Experts of a small language model.
Size: 9 layers, 22.9M parameters.
Experts: 64 experts in each of 4 layers, 128 SwiGLU neurons an expert, 2 picks a token, a softmax router.
Training: a variant of SOAP for the experts, 326M tokens, 4969 steps.
Below are experts of layer 3 (counted from 0) of a mixture-of-experts language model. Rows are named router (the router's row for the expert), gate (a neuron's input weights, with its number), up (a neuron's input weights, with its number), down (a neuron's output weights, with its number) and show model dimensions 0-159. Each number is 500 + 50 x the weight over its row's rms, rounded and kept within 0 to 999. Numbers have three digits each.
Before each expert's rows: "gets" lists some tokens that make up at least twice as much of what it gets as of all text; "comes before" lists some tokens at least twice as common just after its tokens as in all text. This comes from a sample of Wikipedia text that the model never trained on. Tokens count by the router's weight.

# expert 35
gets: " May", " United", " June", " August", " March", " October"
comes before: " ", " States", " York", " of", " Kingdom", " Angeles"
router:522519522448482554482507340489580532487541602571478569563596480419469457497477550515456474492512455492503410535478520512494403559548488462474613492482494430497515592478613477560566380574475588501535562529443464482436472554533422476462476509552504467503493470479485507467446477428487546485473543423574425559389440511471453451511460505591511444462472476547455624470461557531517499511450503505430496540508469471461533379532530459553532527503474567454467538577511589541453513521457524
gate5:527501450515525504588517493441482465413483394543479517420444485460603487490553525478549438534544501557504448492398479488477511504481502564440529560487523505553567468545550548556560491589524481501469424491444476405524507533486501516553585617541553406474481516443508514513460427476508546545439528477506454509483531515517453515552535484536569479548554531401502474439542400565596442509621490426510504464544561429434495433483477547469540560551572425550621488545507626507615487557459509
up5:515480512458566480485572519505469552598516462502467522479479436525544507562472450513444464544451588369455482521466512512535477449481534574446463560535446529441400479470482544566490557506487534499509462609474437525408466536423467557619449463447491389451545539477480527427582601444493468470513418510501488556475601550419446560561514545536633412449466540542543467511453490509618434469461515492467515478515419477440533527502510455456505418538527486447408505453485527449430529555527546
down5:526528475458504578442530438472554451451475547502547425501484500499482447471460506516555608536403371469520442478492500577465640445526564511413532508487556477523560501513505550530471566513589519455511370429470542456492575534458452515448537409450438455489556513476480509541539475520510434433459493565563395503440504547461488554432535493553495623524537526651521611496510522520432591483477470500456528485462432515495529530451448474443488522460540495466492429422493505466557503478606500

# expert 63
gets: " to", " not", "ly", " would", " can", " also"
comes before: " be", " the", " have", " not", " a", " as"
router:547531530522458419477505525470460477457539512509538479478581425448411421468497492416522444430514430443482476530514509545517457466565492484380527513422463409519549541529458454498557422580510503532531511509479500518502384571574513471501478476564485464495403472467539527489441505461428448510478480521538440584473462399460534439364473499540496433520445486623436528555444546518559433457423525506441464485543445500455511507530540407513540570411502460450478442468385521436552542598455419
gate0:513569503449557529505501498521552525533558447571406570462486462494483573470434445540524385507480507450430482523530507526478548477497525522523473435487574551592508565436552561516525482467530515559463460427487443481554512464503540544497487522479602485551501446500504362435492513515450457501528462534519565558439493443456426457507485485534514423578532586530549571658544436514446403446512469473544440471531430487474465526576558596437503486457577603555545449377504543538569550440442506
up0:522533506479453440593440609515508457508504434488488441493458567476472578461559460544469476477561553515494435547421449499487496522447492512541476489427525533471454542456464534492465446499514449603399450494533428367483535533519485497448417482532570491508584543508513524516488433529484433594530436459518545555424483526462491490577500495440525400469392456567525496450554418548480457606544470463415480581468527596457566435590511488498416556506435525564449506466498453467576384469548543
down0:409504502435436516483487429540458507451456495536439556584587419507500518448491488505514388555566437564420511551561593542544622560515544445530510492458452485496486428470475442534542511504437464470491456617573557508519517529447486493526552470514531504554512525515519500514646523564566575445539573502430443514472503492484514519396406506510443531481509475518452470462471578515558520560447566444482476421467560538534538456430416486447397519508551411452491525513532450413619479476493550

# expert 42
gets: " and", " was", " is", " were", " are", " be"
comes before: " a", " been", " the", " also", " not", " an"
router:585518510553472414491520478476526399485476493484545558513521448526435432468404473507468457400404532394430575540465559559570473555570494542407488522525460467531396519508491425565475454520519536524515524595469482637440473552551436487517582530532500472428414398533561507446507469443554503532490463508517446503479419533446484492460468471544538524437493478527496565462462575553473438473443546527417427514582482396439471427533489486519508575538420516483477502532484541471542603585507488
gate0:457549482480443618410460480549563488406468506538454408458503487517538452541518439490501467557392539562526505500506438572593426568490498452486475532428469493446529532480493435567518453560547490479536457545539533616458505441483504495457554457612441453459499506620422603502524529390526469449522495434509503535470501475474501596555485500528494427541431522528492530465541439617452530499533542476520495554528524508612435535461459435490560550503501528520426459476499504389561455413453581
up0:576472420528510598511530515476568382510501499456446559576512515471650517479544483512486581546567409569488502536531549408536414445505440516523493510537391521537526548544481436451479515536497561523515522441493455482452546555524550609468550496397448442464462452516551466524510537569475523527443534490525429473494502488355450539540491567554529520467503552543479476572527404463490528468562547581525482589550553495481512517576523448575615550564542496557547466548446448451508571528483468
down0:551571430447522514413487541463641441448501477461522445411476452531558481455435493622521500486547479507437474475529493483464497553535504513538407519355392455562510581543502391421499526609586482426498528569468579487411499576458549514519497560498485494485462499535466498508500479420543499502483457451572437571527503476497505590509544513520494517528468516498511473515468378507486526497473518485588487501514530489479569522577542465494623472477456538494550445385487461482579438392498534

# expert 30
gets: " that", " which", " In", " who", " but", "In"
comes before: " the", " he", " it", " they", " a", " was"
router:516494564524435472516469445466480495473426522458488593499549437418506482480490478422429459464477467523478435502613496475543508495492573490430530534413424477521532585580530487461499501550456613539561563513424430525448439524570517391498568486474559490407423368502570474501464536458396451510484552431496469594481550453499557541448480489515610450475438559557503549528446524439470499539446493559435441466414452450449519503492568418517555536484472579458512550555478531487449527565506423
gate4:473603550548472387471562384414515513507531520533542512563471503452460554469505557496490405503567430480493424529541499473497477470455512542483422448489508573544559431591509486552438453445474466533519430475587438571518453502514504503407511603424509540459493546588398442594410500467440476483512526510491534494518491470492571406463459495481486417360583490453424540460469441458467496434398439501435501557406511492519498426573484437439542487549489546491471495565516524545502469486482484
up4:557419541486567475541450545577499586494529639517468471416535449514521575513540468431537462489534542529452475469575627425505499355568457476510521493521498504509519498464539509535509524583468478493376494488504509513457506550468516544491433486438515482519422558546463480506467482480484551508510469551498575420454528514536462600517540449451491526499377541498544501594486556530446501650504505434519506529456478603582459527510550442502543499614605498497451567494544511490529438436484604
down4:509440488463573542507463542529527452469515550551581519495416478589475472527513433450572511441410514497520409488391516604456552444570437528437556577508496430508475536499550435450374481529383458510517487464476498432511490514433491576593515573607548439542447494498548542518533455459485427534485457398489500449435496436554450568521521514526496440504522524518391427444517479552510461493571556412529461500565566535490524506499413515505457560384584538494571532464491482448511442498504538